Experts of a small language model.
Size: 14 layers, 95.6M parameters.
Experts: 2 picks a token, a sigmoid router.
Training: a variant of SOAP for the experts, 15080 steps.
Below are experts of layer 4 (counted from 0) of a mixture-of-experts language model. Rows are named router (the router's row for the expert), gate (a neuron's input weights, with its number), up (a neuron's input weights, with its number) and show model dimensions 160-319. Each number is 50 + 12 x the weight over its row's rms, rounded and kept within 0 to 99.
Before each expert's rows: "comes after" lists some tokens at least twice as common just before its tokens as in all text. This comes from a sample of Wikipedia text that the model never trained on. Tokens count by the router's weight.

# expert 4
comes after: "|", ".", "\n\n", "==", ")", "- "
router:41 39 15 45 56 46 49 33 49 63 73 40 67 55 48 55 68 47 65 49 46 50 44 48 56 46 49 50 38 42 63 58 51 68 54 50 54 59 42 60 43 47 58 37 62 61 54 65 43 70 27 68 56 42 73 32 69 30 49 51 37 74 55 64 56 55 30 70 64 40 38 58 53 24 59 75 48 44 62 45 36 76 46 38 43 52 50 61 56 38 48 47 65 29 52 53 50 63 57 51 48 54 55 32 49 46 43 45 43 52 45 52 72 62 47 39 40 61 55 69 52 58 40 38 54 40 39 56 70 42 71 38 67 42 37 40 45 42 49 57 45 48 66 66 83 50 59 55 36 49 29 57 51 47 46 46 50 46 54 42
gate0:67 68 38 53 29 44 71 56 34 59 72 54 69 24 28 41 73 61 57 47 51 15 63 63 45 45 47 54 32 41 71 36 49 58 48 54 60 41 60 42 43 38 37 40 58 47 58 55 42 48 40 49 72 25 72 58 42 47 20 52 46 51 41 44 58 45 36 40 56 18 64 41 43 56 45 67 50 27 42 36 48 56 46 69 69 37 33 70 69 24 43 62 42 66 49 51 48 58 41 43 39 32 52 43 38 51 67 41 41 66 40 64 53 41 33 69 32 48 40 42 44 64 54 65 36 61 67 65 62 44 60 42 61 51 32 56 54 58 51 48 62 57 69 65 49 67 32 50 63 37 52 37 39 40 44 46 13 59 41 50
up0:28 64 39 33 44 27 24 58 44 44 39 60 39 55 61 25 51 64 54 66 35 60 49 47 44 52 54 56 48 45 38 52 28 38 47 47 45 36 57 35 28 59 34 48 52 42 35 44 60 63 52 52 72 58 59 45 37 46 46 56 64 43 41 38 57 35 55 68 56 56 35 51 24 50 46 60 51 40 31 55 50 57 69 54 61 41 45 32 56 71 68 25 54 44 58 42 58 51 58 42 56 44 47 47 55 53 67 32 31 49 40 51 42 40 52 35 25 48 49 56 41 49 46 53 57 52 56 54 67 36 61 36 19 69 50 23 44 68 46 44 46 46 47 51 24 61 63 51 49 56 33 51 44 61 38 42 74 58 53 48
gate1:30 50 35 36 29 49 79 52 44 61 59 54 52 49 43 40 52 34 56 48 43 39 66 43 63 48 61 45 45 50 41 47 69 41 48 31 57 55 38 28 49 45 51 29 66 57 56 46 45 51 44 44 42 51 43 42 51 42 42 50 46 57 50 69 57 57 61 66 49 49 41 49 46 28 39 72 37 58 41 38 45 48 39 64 51 41 60 49 50 35 27 24 60 44 64 49 64 39 68 35 50 66 66 57 80 51 44 60 37 42 51 45 48 31 50 68 65 35 47 62 39 66 46 56 26 34 62 60 69 47 58 61 57 66 30 37 70 61 64 33 34 39 63 68 70 52 39 43 41 45 47 89 92 40 48 47 37 36 50 52
up1:45 34 38 54 57 37 66 41 42 48 42 41 68 55 33 48 54 57 38 54 43 30 38 56 38 36 66 54 48 42 40 65 50 59 44 48 45 40 27 40 45 50 51 29 87 40 39 48 39 40 62 57 65 63 37 56 48 43 55 31 63 44 44 51 42 65 30 68 40 56 38 70 34 37 53 40 51 49 71 44 50 28 68 31 39 57 51 72 44 46 38 59 53 38 43 29 45 40 31 54 57 60 60 55 62 41 42 73 46 34 49 59 68 66 48 37 63 47 57 55 63 43 45 43 73 69 63 36 56 46 52 54 60 60 40 41 56 25 47 56 41 28 54 37 45 50 45 42 49 56 25 65 42 47 48 44 35 47 66 52
gate2:47 66 41 57 50 53 36 53 23 55 66 37 42 66 20 46 54 48 71 67 47 43 52 51 39 79 44 43 40 55 62 55 51 59 35 64 83 51 36 57 40 41 61 36 55 40 35 45 39 59 43 62 48 40 63 48 52 45 51 37 52 39 30 44 77 51 55 42 37 42 45 40 44 30 41 46 59 61 42 66 65 52 53 45 53 69 58 65 60 47 56 32 60 46 55 45 38 59 56 37 33 42 44 54 63 54 43 49 55 53 49 55 46 49 54 65 23 60 40 59 79 39 64 53 37 53 67 13 44 62 57 30 64 30 38 48 48 61 39 50 41 55 62 54 40 57 41 42 46 53 35 45 58 32 43 48 41 47 49 35
up2:50 46 62 41 61 60 79 43 66 62 38 46 50 68 60 50 56 52 33 53 57 56 54 58 59 48 56 55 53 46 22 46 64 63 58 37 38 44 44 75 56 60 57 60 41 39 62 38 43 26 53 69 34 46 74 53 69 43 38 36 56 64 63 53 58 37 62 59 41 68 55 38 52 26 52 52 35 44 52 29 49 41 34 69 47 47 48 39 44 43 62 62 37 24 45 51 57 38 24 68 73 38 50 42 28 52 70 67 54 55 45 41 67 40 59 44 37 70 60 69 37 72 33 65 73 55 43 37 40 32 45 41 42 39 37 51 49 48 49 63 52 37 46 70 51 69 33 25 42 57 57 38 59 51 50 69 53 20 27 57
gate3:55 32 52 59 44 36 41 54 48 24 72 45 44 52 54 61 54 49 51 49 50 58 60 93 66 53 43 46 32 51 56 29 55 29 55 51 58 52 58 47 49 51 38 72 50 53 55 50 55 50 47 65 46 50 61 42 54 68 41 48 43 41 64 51 13 40 47 63 50 49 51 40 22 55 65 62 49 35 46 48 35 65 63 53 43 60 46 54 47 49 46 47 32 50 67 40 45 66 49 44 43 54 33 69 59 50 42 56 47 39 49 70 51 70 40 49 66 52 52 63 60 51 48 53 49 52 58 51 49 61 77 52 49 34 47 67 34 39 28 52 42 28 34 67 49 50 43 34 50 48 52 38 76 48 59 51 44 39 44 62
up3:50 40 43 42 49 78 45 50 48 65 44 47 61 61 47 50 50 47 63 42 38 44 72 59 54 41 47 50 55 65 33 41 55 61 62 42 60 30 84 54 42 58 45 59 43 21 49 48 51 66 65 44 49 51 55 35 42 41 36 58 29 42 39 29 31 57 59 54 30 45 40 50 32 45 48 44 56 56 56 55 40 35 50 44 51 23 44 58 27 70 46 49 62 48 39 62 41 41 49 43 57 42 53 51 31 53 66 65 56 42 39 42 60 64 55 56 31 40 57 34 42 50 57 50 53 66 48 62 37 26 30 43 67 56 60 56 57 51 61 72 66 41 52 44 37 60 52 62 41 48 63 60 31 45 37 71 46 36 67 47
gate4:53 52 39 45 44 69 61 46 44 50 66 41 63 48 38 54 58 62 63 64 47 47 53 39 49 59 61 46 57 54 58 37 38 61 49 53 55 35 50 44 78 60 49 44 42 63 44 52 55 55 36 35 58 45 43 30 34 53 48 52 45 25 70 48 68 44 47 52 67 42 60 57 55 27 47 55 53 64 48 49 42 45 49 33 56 24 59 49 46 54 38 20 62 48 51 35 63 33 39 48 58 50 52 44 50 58 60 44 52 58 28 33 52 38 38 47 37 65 64 53 64 44 58 27 16 40 45 52 51 41 62 48 57 42 67 48 47 49 51 62 45 48 60 59 18 55 46 41 52 63 39 54 33 56 48 42 37 73 52 54
up4:41 51 39 30 30 59 23 59 46 41 55 66 49 75 58 39 59 33 79 64 51 30 48 68 44 67 31 33 65 37 55 48 47 74 58 61 54 29 50 46 67 46 62 60 58 71 40 29 38 44 57 38 50 41 46 28 29 36 58 36 51 60 39 48 77 33 67 72 19 35 49 43 65 85 43 52 42 62 55 59 63 71 55 68 66 53 35 47 54 52 55 55 52 32 48 61 60 64 65 37 52 34 59 54 59 29 54 34 39 58 49 63 54 42 49 59 71 27 39 34 67 35 40 45 28 44 71 58 47 34 38 66 35 52 37 58 58 64 63 47 55 73 34 62 35 67 46 38 72 51 63 50 71 48 75 55 46 22 60 60
gate5:61 40 43 38 69 34 54 71 32 70 65 28 55 37 60 47 40 52 54 47 59 56 62 57 50 64 59 41 62 72 77 48 38 75 39 44 46 56 48 39 47 38 47 46 67 78 58 38 52 65 45 59 65 42 39 35 57 59 50 64 42 50 37 40 71 65 41 41 37 30 28 40 62 72 41 52 30 68 44 68 34 66 53 29 51 29 49 32 80 48 32 41 79 58 34 39 52 57 50 63 64 55 41 59 61 66 73 59 62 56 58 40 53 30 53 67 60 35 35 37 46 54 56 32 57 48 62 40 55 43 37 53 40 28 67 50 26 33 51 48 40 43 63 47 52 41 52 46 42 56 65 51 55 48 59 55 55 53 63 60
up5:51 49 34 35 53 32 55 66 50 57 61 43 64 65 40 57 69 29 60 43 25 61 31 51 38 50 49 42 40 28 39 43 49 51 46 52 52 40 49 46 41 44 40 42 50 49 36 63 57 55 52 61 28 38 44 51 41 59 48 61 57 64 56 54 41 32 37 29 64 56 13 50 54 38 23 51 36 46 39 59 44 47 36 61 31 48 65 74 38 39 46 68 64 30 46 49 51 48 84 62 61 66 59 51 53 46 37 53 48 45 36 50 61 54 48 45 37 56 63 35 57 40 54 53 40 45 60 49 24 62 44 72 56 46 39 70 54 33 47 51 37 41 58 87 55 59 42 39 58 40 36 37 52 39 42 40 74 47 53 72
gate6:36 74 61 40 43 62 54 68 40 59 52 72 63 51 58 36 37 42 63 44 72 49 69 56 15 52 57 65 41 55 62 72 50 45 46 35 69 62 56 44 50 49 58 67 42 73 67 66 38 58 54 46 33 46 32 50 28 56 48 52 26 59 44 63 60 60 41 60 31 51 62 52 36 58 35 43 48 43 48 22 34 44 50 34 59 60 27 52 47 50 58 51 48 57 49 52 43 69 39 33 42 60 57 63 34 45 43 42 36 64 32 74 46 41 53 62 64 37 53 69 58 24 34 44 64 51 56 42 48 46 51 30 46 67 45 63 35 44 44 42 63 48 46 45 45 44 49 45 52 55 52 47 47 54 82 64 52 56 23 39
up6:34 63 61 68 53 43 51 42 54 41 55 55 51 59 52 30 64 34 57 43 50 63 33 45 46 54 37 63 33 49 45 57 69 27 57 74 60 56 53 60 82 68 75 63 59 37 47 49 47 52 58 39 41 66 56 26 46 39 47 39 50 51 81 47 44 31 53 42 59 42 52 67 53 49 44 53 62 48 43 38 57 42 50 65 50 27 40 59 60 60 33 39 49 69 43 44 49 58 46 44 78 42 58 37 44 47 68 66 67 69 55 40 62 31 27 59 48 61 43 51 81 50 68 56 68 48 37 35 48 40 57 31 58 62 44 49 42 45 51 31 51 40 77 52 41 57 49 34 37 57 53 42 64 50 56 70 46 26 89 39

# expert 6
comes after: "\n", "| ", " ", "0 ", ") ", "1 "
router:38 43 42 47 51 51 51 56 43 35 60 45 64 63 30 49 55 53 41 41 19 59 47 42 71 29 67 64 55 94 62 63 45 55 49 52 41 45 34 56 59 56 53 72 51 52 49 35 51 46 51 49 59 56 50 45 46 31 30 43 56 50 45 45 68 22 74 40 37 38 61 49 55 46 47 57 61 56 62 34 39 49 48 28 64 66 55 63 45 56 56 43 72 32 38 41 48 44 67 48 54 56 56 47 42 37 27 58 45 52 60 62 41 71 50 65 53 54 58 46 32 58 29 33 44 47 33 39 33 45 34 35 51 46 32 45 44 35 52 45 54 70 64 42 47 65 52 55 48 38 50 41 48 65 33 44 49 44 66 32
gate0:54 44 32 42 44 52 52 41 59 31 50 46 44 49 59 53 58 53 29 28 35 59 44 48 39 38 64 70 70 65 44 73 47 35 53 64 52 35 27 67 59 71 61 51 27 49 48 23 51 62 35 47 54 48 62 27 45 54 41 36 37 37 62 37 59 51 56 78 56 49 31 54 43 46 35 46 27 57 56 68 32 35 61 59 43 72 39 27 58 51 54 35 54 48 47 33 44 31 54 45 48 62 45 58 47 45 42 50 45 44 44 46 43 65 41 71 53 50 57 37 58 41 46 37 53 29 40 31 39 57 81 29 54 60 46 63 66 48 47 58 58 63 21 45 46 38 57 41 54 23 70 28 60 51 52 42 56 64 59 40
up0:69 51 38 73 67 66 48 62 47 59 67 55 30 45 44 46 31 54 41 44 36 48 47 54 50 62 55 39 75 62 68 47 39 53 69 45 36 57 61 64 48 58 52 45 49 35 51 26 47 71 51 41 60 30 45 55 49 60 43 54 50 54 61 55 67 46 42 68 56 35 74 70 49 36 62 68 56 26 65 41 63 38 51 58 57 52 38 31 20 47 52 48 49 52 49 50 47 37 66 48 41 48 46 42 60 46 61 63 44 46 60 38 45 62 59 48 38 60 51 51 38 37 45 49 59 49 48 44 36 37 68 64 41 65 70 49 56 38 56 63 67 39 59 43 34 26 46 50 50 70 50 46 66 43 66 55 46 50 45 49
gate1:50 47 50 36 38 53 54 71 20 56 35 44 49 41 42 50 46 50 49 60 51 54 53 47 55 52 48 35 42 62 46 46 50 22 30 56 55 38 31 40 58 53 48 54 55 39 68 51 55 46 53 29 47 50 61 42 39 52 36 41 38 36 56 54 59 50 53 55 53 72 35 55 55 23 23 54 60 48 62 33 55 42 35 63 40 68 51 76 57 37 68 56 58 41 45 62 20 54 45 76 73 61 56 43 70 52 37 60 21 40 68 43 51 61 71 56 43 43 45 22 56 52 34 39 64 51 45 50 38 52 46 64 38 59 43 35 53 48 44 38 42 54 66 59 54 70 67 40 66 57 45 58 36 42 47 31 64 66 40 47
up1:23 55 40 45 72 61 52 49 58 33 26 47 47 38 55 39 55 55 48 64 43 57 36 43 63 62 41 46 52 35 53 50 58 52 40 43 69 62 37 62 46 26 43 64 50 54 40 43 51 23 45 59 44 15 56 48 36 37 43 34 41 62 53 36 38 46 53 54 44 66 36 57 70 55 53 65 55 67 66 40 63 43 30 51 61 64 47 33 61 50 82 64 72 61 53 48 33 53 35 57 49 60 62 61 53 48 54 58 27 30 58 43 61 32 37 55 45 18 47 46 51 47 37 53 64 64 78 45 28 68 40 50 46 38 62 51 67 59 52 56 59 56 76 47 45 59 49 53 45 37 36 49 39 59 69 45 56 40 55 56
gate2:32 32 53 32 54 57 53 47 72 62 30 52 46 33 52 41 76 35 52 63 41 49 31 80 63 59 55 50 31 63 58 47 36 80 45 51 64 41 52 27 55 29 31 55 37 57 38 60 53 56 58 51 36 51 38 65 30 25 41 56 56 40 55 49 30 56 40 33 29 55 76 68 43 41 45 47 58 66 59 32 63 41 44 54 53 48 66 42 33 68 50 44 55 64 49 51 71 63 50 48 57 37 42 51 55 37 72 45 65 48 41 56 29 63 65 39 58 44 74 62 46 40 37 56 49 57 65 49 60 41 42 33 32 71 58 54 58 36 53 52 41 47 38 64 61 63 40 51 60 55 58 46 42 57 57 33 66 52 49 33
up2:37 31 48 51 64 38 54 54 32 46 30 34 54 60 50 53 50 39 62 48 38 41 48 55 50 36 44 59 68 55 32 43 49 44 57 39 49 40 51 61 49 42 37 24 62 33 36 73 41 64 56 46 19 48 36 44 61 61 44 47 47 34 50 66 66 45 54 59 67 60 65 55 24 19 63 50 43 54 52 73 46 45 44 66 61 65 61 64 42 79 42 55 32 38 41 46 67 37 38 46 52 55 64 52 41 50 36 49 39 51 65 37 32 30 37 55 55 59 58 51 31 46 56 66 47 56 52 40 63 57 61 34 43 55 57 63 43 36 46 46 47 31 70 38 51 62 26 45 71 76 54 57 79 44 65 45 39 56 54 40
gate3:62 51 61 38 61 29 54 63 34 58 45 58 31 61 68 42 52 38 68 41 25 65 43 44 56 31 53 78 50 40 61 47 44 50 51 61 30 34 38 41 38 28 67 39 40 49 41 55 52 55 49 56 54 53 39 54 34 40 37 62 51 48 57 45 35 36 51 52 44 44 64 66 41 24 59 41 67 45 76 62 70 57 43 53 53 44 43 68 34 37 32 38 23 43 47 38 69 64 55 49 41 51 42 31 32 75 39 55 40 48 58 55 45 41 44 53 41 30 58 43 33 52 27 62 74 41 54 63 47 45 56 44 51 55 51 43 59 42 19 54 40 38 59 42 41 63 51 35 49 50 66 63 52 85 49 37 49 52 38 37
up3:56 40 51 42 70 66 35 28 42 59 50 59 55 63 48 77 43 51 36 45 54 58 24 64 66 38 61 41 49 47 37 55 89 52 47 57 58 60 68 46 54 51 66 53 52 61 23 59 78 52 62 49 47 45 57 60 39 54 51 38 44 37 44 63 60 55 53 51 55 33 56 63 56 47 55 60 55 61 33 39 34 29 57 50 25 52 48 40 58 25 65 58 69 23 34 63 45 63 38 43 54 31 40 41 74 39 36 47 59 38 58 68 41 42 41 59 60 55 71 43 60 48 45 43 54 43 35 53 63 67 49 72 42 48 37 62 24 65 42 36 51 49 69 56 45 31 33 50 41 45 54 43 55 61 43 44 22 55 42 56
gate4:44 46 47 41 39 66 72 59 47 52 52 58 22 37 41 47 44 44 39 40 24 52 68 55 68 64 49 66 48 57 32 44 55 45 78 38 50 52 43 55 57 63 62 62 65 35 25 70 63 64 50 52 44 30 42 66 79 62 61 53 63 40 44 38 61 42 52 47 49 51 43 39 61 51 59 38 43 27 45 66 40 40 55 49 34 46 66 43 23 60 68 58 46 43 61 50 50 39 53 49 52 47 46 43 76 41 63 44 60 27 49 46 57 50 52 55 73 31 42 58 49 51 55 39 49 57 43 22 39 40 50 72 38 34 40 67 43 60 32 46 55 52 61 37 76 43 63 48 52 73 25 35 48 41 57 57 44 63 39 50
up4:42 65 43 59 57 46 40 33 57 18 30 43 52 44 58 50 63 62 53 53 67 42 50 60 50 70 69 40 55 41 73 66 39 51 58 48 41 59 29 49 66 56 61 50 63 34 73 47 48 59 24 63 50 41 60 52 49 69 56 45 42 61 54 56 49 41 45 51 41 58 55 51 41 42 30 66 45 45 43 45 50 53 37 27 62 28 54 57 57 69 69 39 42 42 55 59 34 49 42 68 54 64 58 36 42 52 58 54 41 59 58 51 42 42 52 44 35 57 59 49 52 53 46 44 64 35 66 55 40 18 59 44 69 76 24 58 60 54 38 60 47 52 51 31 38 55 47 50 45 45 56 86 53 53 56 30 40 47 62 39
gate5:43 39 59 50 49 46 67 60 42 19 44 42 74 37 43 40 40 57 35 64 22 44 44 50 41 45 56 49 64 49 40 68 42 45 60 58 68 52 49 60 25 39 54 49 39 59 55 30 34 22 20 17 53 37 63 56 50 56 41 49 40 36 60 70 48 52 29 58 39 28 52 55 41 52 40 42 52 41 47 53 54 66 62 70 55 47 63 70 63 38 48 56 63 60 44 41 32 51 65 68 65 57 60 66 49 52 47 65 63 39 63 48 49 51 48 46 61 64 57 44 47 54 60 52 50 70 61 67 57 60 38 53 38 78 63 75 29 25 55 29 52 44 47 62 60 43 37 35 45 48 43 50 61 63 33 47 29 60 26 46
up5:53 57 39 62 62 34 48 28 47 63 46 41 50 59 44 56 32 41 69 39 71 52 56 40 51 53 63 27 48 47 40 28 36 55 62 51 40 52 46 25 72 50 54 59 57 58 22 51 53 41 55 48 54 42 60 66 57 51 54 25 41 59 41 47 40 40 32 37 33 39 48 24 35 38 60 69 41 70 68 51 33 47 46 62 65 73 48 47 46 40 42 70 60 54 48 57 69 57 40 55 52 55 37 37 46 53 66 68 60 62 48 36 35 26 62 59 65 62 38 62 37 40 45 36 50 39 48 56 57 58 57 54 38 53 47 39 71 62 53 53 44 34 40 55 39 94 56 51 33 45 46 62 51 19 47 69 50 37 46 96
gate6:64 59 53 40 63 42 57 56 63 58 50 48 42 48 50 60 31 50 71 51 76 62 37 50 55 42 46 69 76 61 62 50 47 67 43 50 35 51 63 63 42 55 53 47 52 49 67 57 35 38 55 47 60 40 69 42 66 44 56 35 60 65 53 20 76 44 62 76 73 53 52 29 71 25 44 35 50 62 58 56 77 28 46 64 43 43 43 49 42 54 46 44 47 66 61 48 63 54 48 51 33 62 45 29 64 68 32 60 64 36 59 42 41 53 49 55 33 45 56 45 54 50 54 61 36 43 71 33 29 50 50 56 32 52 62 45 46 39 66 47 48 41 49 40 18 45 62 45 51 55 59 37 21 41 34 53 59 58 29 47
up6:33 50 49 66 39 49 53 61 51 65 43 20 61 66 62 32 51 72 33 43 55 52 30 61 59 31 62 44 47 24 60 44 51 59 29 45 43 53 48 47 47 62 57 37 39 48 72 30 51 41 57 52 28 48 53 32 17 53 67 45 44 58 53 51 48 51 49 71 52 54 55 66 33 67 54 42 45 46 56 43 52 65 34 40 43 53 61 66 50 50 69 64 57 56 52 70 23 44 50 35 58 36 52 52 25 43 31 41 47 60 44 25 53 57 39 47 57 66 52 41 49 70 42 46 54 63 43 41 40 46 47 75 57 27 37 65 45 61 43 45 58 56 31 40 57 55 54 46 39 38 37 56 55 45 32 47 44 75 73 60

# expert 8
comes after: "the ", "a ", "of ", "and ", "\"", "s "
router:57 53 37 52 58 40 53 43 33 41 51 58 68 37 45 61 70 57 43 49 32 62 50 41 48 53 71 49 56 45 58 52 72 63 38 70 35 57 42 64 55 42 54 60 45 67 40 61 55 58 43 62 61 45 42 29 61 59 53 44 54 64 59 33 45 35 51 53 32 43 64 38 47 54 44 66 55 69 48 65 43 79 47 45 59 57 54 42 54 57 52 38 48 55 45 56 64 55 49 30 41 55 54 40 57 45 41 40 41 47 51 73 43 51 64 67 36 36 63 64 46 39 28 82 59 43 28 63 38 31 27 66 41 32 37 66 47 27 41 41 48 56 60 37 38 48 58 53 31 39 57 51 51 74 46 53 28 54 59 46
gate0:66 56 44 49 54 56 53 41 57 40 55 34 59 49 41 47 52 60 55 42 32 45 53 53 41 52 52 54 52 53 59 46 40 40 36 43 24 41 33 51 59 31 32 57 46 55 41 64 46 58 51 46 61 54 59 63 69 58 48 60 60 35 61 74 52 32 54 35 32 32 36 69 42 37 52 53 34 44 41 55 52 77 57 73 39 59 52 48 48 59 25 48 33 54 47 28 53 75 55 36 50 69 53 52 53 77 47 58 46 47 53 49 49 43 59 65 50 33 61 48 68 46 42 54 59 42 42 76 59 43 41 37 33 50 64 46 49 39 55 36 63 57 56 42 56 52 38 37 46 61 59 60 44 53 42 45 44 69 41 62
up0:61 66 60 54 47 40 51 32 39 58 45 59 48 69 45 37 59 45 51 55 60 49 49 40 55 51 52 56 39 65 50 45 61 60 29 54 66 48 65 49 29 49 53 33 50 53 68 44 51 35 38 41 46 30 52 55 47 59 45 20 59 41 42 58 53 60 61 43 51 73 35 51 53 63 57 70 57 43 67 58 51 36 37 42 42 49 45 47 64 43 37 72 47 50 45 58 48 49 52 33 55 49 43 49 47 44 58 46 56 45 58 54 46 63 42 61 35 50 45 59 44 54 36 50 42 50 62 45 63 62 55 44 66 61 50 30 61 48 57 46 69 66 64 46 75 24 45 48 24 51 61 38 42 54 71 76 45 43 33 52
gate1:59 60 36 51 60 62 40 50 52 33 61 72 51 68 65 64 44 60 50 44 36 61 52 29 62 55 50 55 74 49 55 48 34 25 42 36 55 26 40 60 38 54 53 39 64 55 27 49 52 52 27 48 59 60 63 50 54 57 49 35 43 51 68 75 58 40 55 37 34 90 50 34 48 31 51 58 38 41 43 50 48 57 43 58 48 50 63 50 38 51 62 37 45 48 47 47 56 44 53 45 49 49 46 39 39 24 54 59 49 58 46 67 57 71 60 55 47 52 23 50 44 47 51 39 40 35 45 49 44 47 43 44 20 51 56 43 51 51 47 41 52 33 70 49 32 53 53 34 44 43 45 61 67 66 61 46 30 57 50 33
up1:44 46 29 33 78 51 63 49 41 52 70 45 68 46 35 66 46 56 43 54 52 37 43 74 50 36 40 69 63 22 67 64 31 35 72 48 64 40 50 47 42 76 79 57 69 55 50 45 52 39 40 66 34 22 42 44 41 32 43 59 48 51 74 51 47 49 47 47 51 43 66 28 54 39 61 52 38 40 52 59 45 66 65 49 43 51 56 45 35 40 60 51 56 56 58 47 44 41 50 57 36 63 44 62 69 54 43 44 51 44 30 26 66 45 25 67 57 68 47 46 44 55 39 31 47 61 43 43 68 53 62 49 50 54 76 55 44 45 33 63 56 57 59 25 43 55 33 32 81 50 45 36 30 40 31 40 53 55 28 47
gate2:33 32 40 60 41 34 45 48 36 71 61 53 72 51 44 43 49 81 43 59 43 54 34 30 37 63 41 49 55 49 44 62 57 62 54 55 46 47 61 67 56 31 44 45 31 69 48 70 53 58 22 58 40 51 48 59 42 54 57 64 65 72 51 27 56 53 52 46 57 75 37 51 47 50 41 57 54 44 66 56 45 46 67 47 56 42 50 37 59 37 47 53 62 55 55 57 46 36 51 69 59 57 38 43 73 63 34 37 73 42 29 26 52 49 51 32 53 55 42 55 49 61 40 59 61 52 53 40 49 43 58 78 53 37 47 65 60 43 36 27 35 27 53 46 65 61 57 44 29 54 47 58 71 37 56 76 44 60 48 38
up2:45 49 37 62 46 57 66 38 59 32 46 36 68 38 42 50 48 42 39 35 45 39 51 51 48 55 43 43 59 23 13 42 56 53 65 80 74 62 41 24 50 42 53 54 65 34 43 39 61 42 40 36 66 66 53 55 59 57 43 37 61 34 43 63 51 63 46 66 57 50 29 31 54 65 54 43 58 55 40 40 53 43 53 48 60 44 56 53 68 56 66 42 58 43 58 64 43 64 54 36 44 62 38 64 79 48 40 34 61 40 37 64 35 45 53 25 65 49 43 57 72 40 48 50 62 42 49 40 40 41 68 54 28 44 48 35 45 46 54 57 47 56 57 56 69 58 54 46 46 49 58 65 44 40 49 23 52 62 38 54
gate3:51 48 53 34 42 52 50 34 35 55 26 20 58 38 31 56 55 51 55 46 42 60 44 36 37 39 36 39 29 47 40 52 29 37 62 63 54 41 39 38 40 40 66 30 74 60 58 38 70 63 54 52 53 38 54 56 65 52 59 40 54 45 59 43 31 49 47 30 62 51 57 63 46 58 48 59 43 58 45 72 30 59 66 40 39 44 53 68 21 48 60 58 53 50 31 34 56 72 36 61 40 22 39 24 48 49 60 45 50 58 44 66 55 43 46 46 44 50 42 39 37 48 59 58 63 57 51 37 55 64 50 42 38 44 32 44 45 62 27 53 49 69 55 31 58 58 50 59 54 43 60 58 43 52 36 27 37 62 40 52
up3:43 58 53 33 44 28 48 55 42 36 75 61 36 49 37 71 44 46 42 32 63 24 42 70 38 40 39 64 43 47 72 53 59 66 49 36 26 44 66 53 21 31 32 64 66 27 40 47 54 47 52 65 54 48 50 55 50 45 45 50 61 33 66 43 53 38 46 61 43 58 47 56 51 30 56 50 47 40 57 61 37 50 48 45 62 47 58 35 57 36 63 30 22 60 59 37 40 28 70 44 73 37 64 55 50 48 43 66 51 31 39 72 42 43 42 67 57 54 59 50 85 51 38 33 47 77 54 67 62 46 45 35 50 54 47 64 39 27 65 55 34 60 65 61 41 31 53 54 79 54 52 38 38 40 51 33 44 52 27 45
gate4:64 52 59 51 59 67 39 31 47 55 44 58 51 45 62 57 77 59 47 74 42 65 57 47 52 61 48 57 50 36 35 35 52 41 23 59 59 42 57 59 40 60 42 41 52 44 42 59 70 50 20 53 60 59 53 61 39 48 62 49 63 47 53 35 49 34 58 39 50 47 64 62 43 43 56 17 53 40 52 54 54 36 39 29 61 52 52 29 70 44 37 46 36 60 45 32 64 41 54 57 43 47 32 47 48 50 43 44 47 49 52 36 37 45 61 93 33 58 57 50 55 47 52 67 28 39 61 90 39 65 31 36 37 40 45 54 47 59 50 55 51 39 46 53 32 56 54 37 32 37 49 55 69 31 30 22 23 50 51 29
up4:77 65 53 44 53 45 57 46 51 52 60 32 70 41 59 59 51 60 58 42 45 52 50 39 44 23 41 67 58 65 49 55 34 56 59 32 44 52 51 50 53 42 27 53 80 48 52 41 45 59 55 35 62 53 50 47 52 48 54 46 42 55 53 59 47 62 27 53 66 71 33 27 51 56 32 42 74 40 60 49 62 26 48 63 34 66 46 59 43 53 65 40 68 49 80 63 60 47 48 35 75 33 73 62 49 52 54 55 47 48 54 64 61 53 52 68 62 51 20 70 36 42 46 67 57 62 56 60 48 43 57 44 42 53 49 39 68 56 44 71 67 38 61 29 70 49 57 48 56 42 40 32 58 69 70 40 59 42 50 55
gate5:47 40 56 50 66 67 53 43 56 39 46 63 53 45 65 74 68 61 28 65 43 51 59 50 53 35 63 41 48 61 33 59 38 51 33 52 62 40 37 52 29 62 42 40 74 63 44 28 63 31 50 53 63 50 56 60 52 76 60 45 53 60 49 37 44 45 70 53 35 51 57 42 46 55 33 31 49 61 52 55 73 52 51 55 81 54 54 52 61 34 72 53 65 73 68 07 72 54 51 50 34 48 39 38 47 52 59 70 30 56 55 72 43 59 55 63 48 68 47 44 65 51 60 65 55 33 47 40 51 51 72 41 37 40 42 57 50 58 34 46 64 37 53 43 60 58 65 49 47 62 62 43 62 50 55 44 34 55 60 69
up5:39 41 36 48 39 29 61 69 34 77 54 53 51 64 56 37 61 15 89 42 45 59 56 51 30 65 40 37 73 41 53 55 60 45 51 70 27 42 71 65 40 44 17 50 53 44 52 51 64 51 58 43 59 56 62 45 67 31 75 49 61 61 65 56 58 46 40 42 57 64 40 51 59 58 46 51 72 65 53 49 24 40 30 50 57 47 28 56 45 53 47 56 21 76 67 72 61 51 33 46 52 45 41 42 55 52 43 17 24 46 54 68 45 55 53 42 38 49 42 31 44 30 27 45 47 37 59 62 45 51 66 43 42 44 50 46 52 53 61 57 27 56 52 52 46 59 50 49 58 41 71 82 50 51 51 41 58 68 49 50
gate6:54 62 65 51 55 40 52 72 53 46 48 43 62 34 55 46 51 54 38 59 33 67 46 72 44 59 48 43 47 49 56 31 58 43 30 51 43 55 41 66 69 53 58 77 38 63 59 52 50 53 71 54 43 51 65 46 70 44 66 40 39 44 65 59 77 54 46 42 68 44 46 33 42 79 15 65 62 67 45 67 50 60 44 54 73 50 52 43 52 54 49 55 36 56 60 35 48 44 58 65 29 22 66 54 51 21 60 57 58 36 49 49 46 42 38 48 29 65 65 47 42 55 47 54 52 47 51 74 48 55 62 52 37 44 56 55 41 43 49 38 32 49 29 51 49 44 74 45 49 40 40 37 70 52 59 26 62 58 54 55
up6:46 64 60 45 54 43 45 67 37 53 68 44 74 47 71 28 31 58 27 49 31 61 56 51 65 11 51 52 56 55 37 59 57 41 51 30 34 63 34 47 66 33 62 41 51 47 45 64 36 55 67 60 41 29 59 46 65 65 66 32 49 63 84 57 60 54 54 43 45 53 69 73 48 58 45 55 59 61 72 56 43 51 49 33 53 34 44 63 54 65 41 55 52 52 56 47 44 40 56 44 46 32 54 46 46 50 39 55 31 52 45 85 71 62 60 37 46 70 51 60 46 30 45 46 61 53 51 47 56 28 50 55 35 47 46 58 28 56 45 67 63 46 48 68 50 40 56 48 54 53 31 76 30 59 76 33 24 72 62 32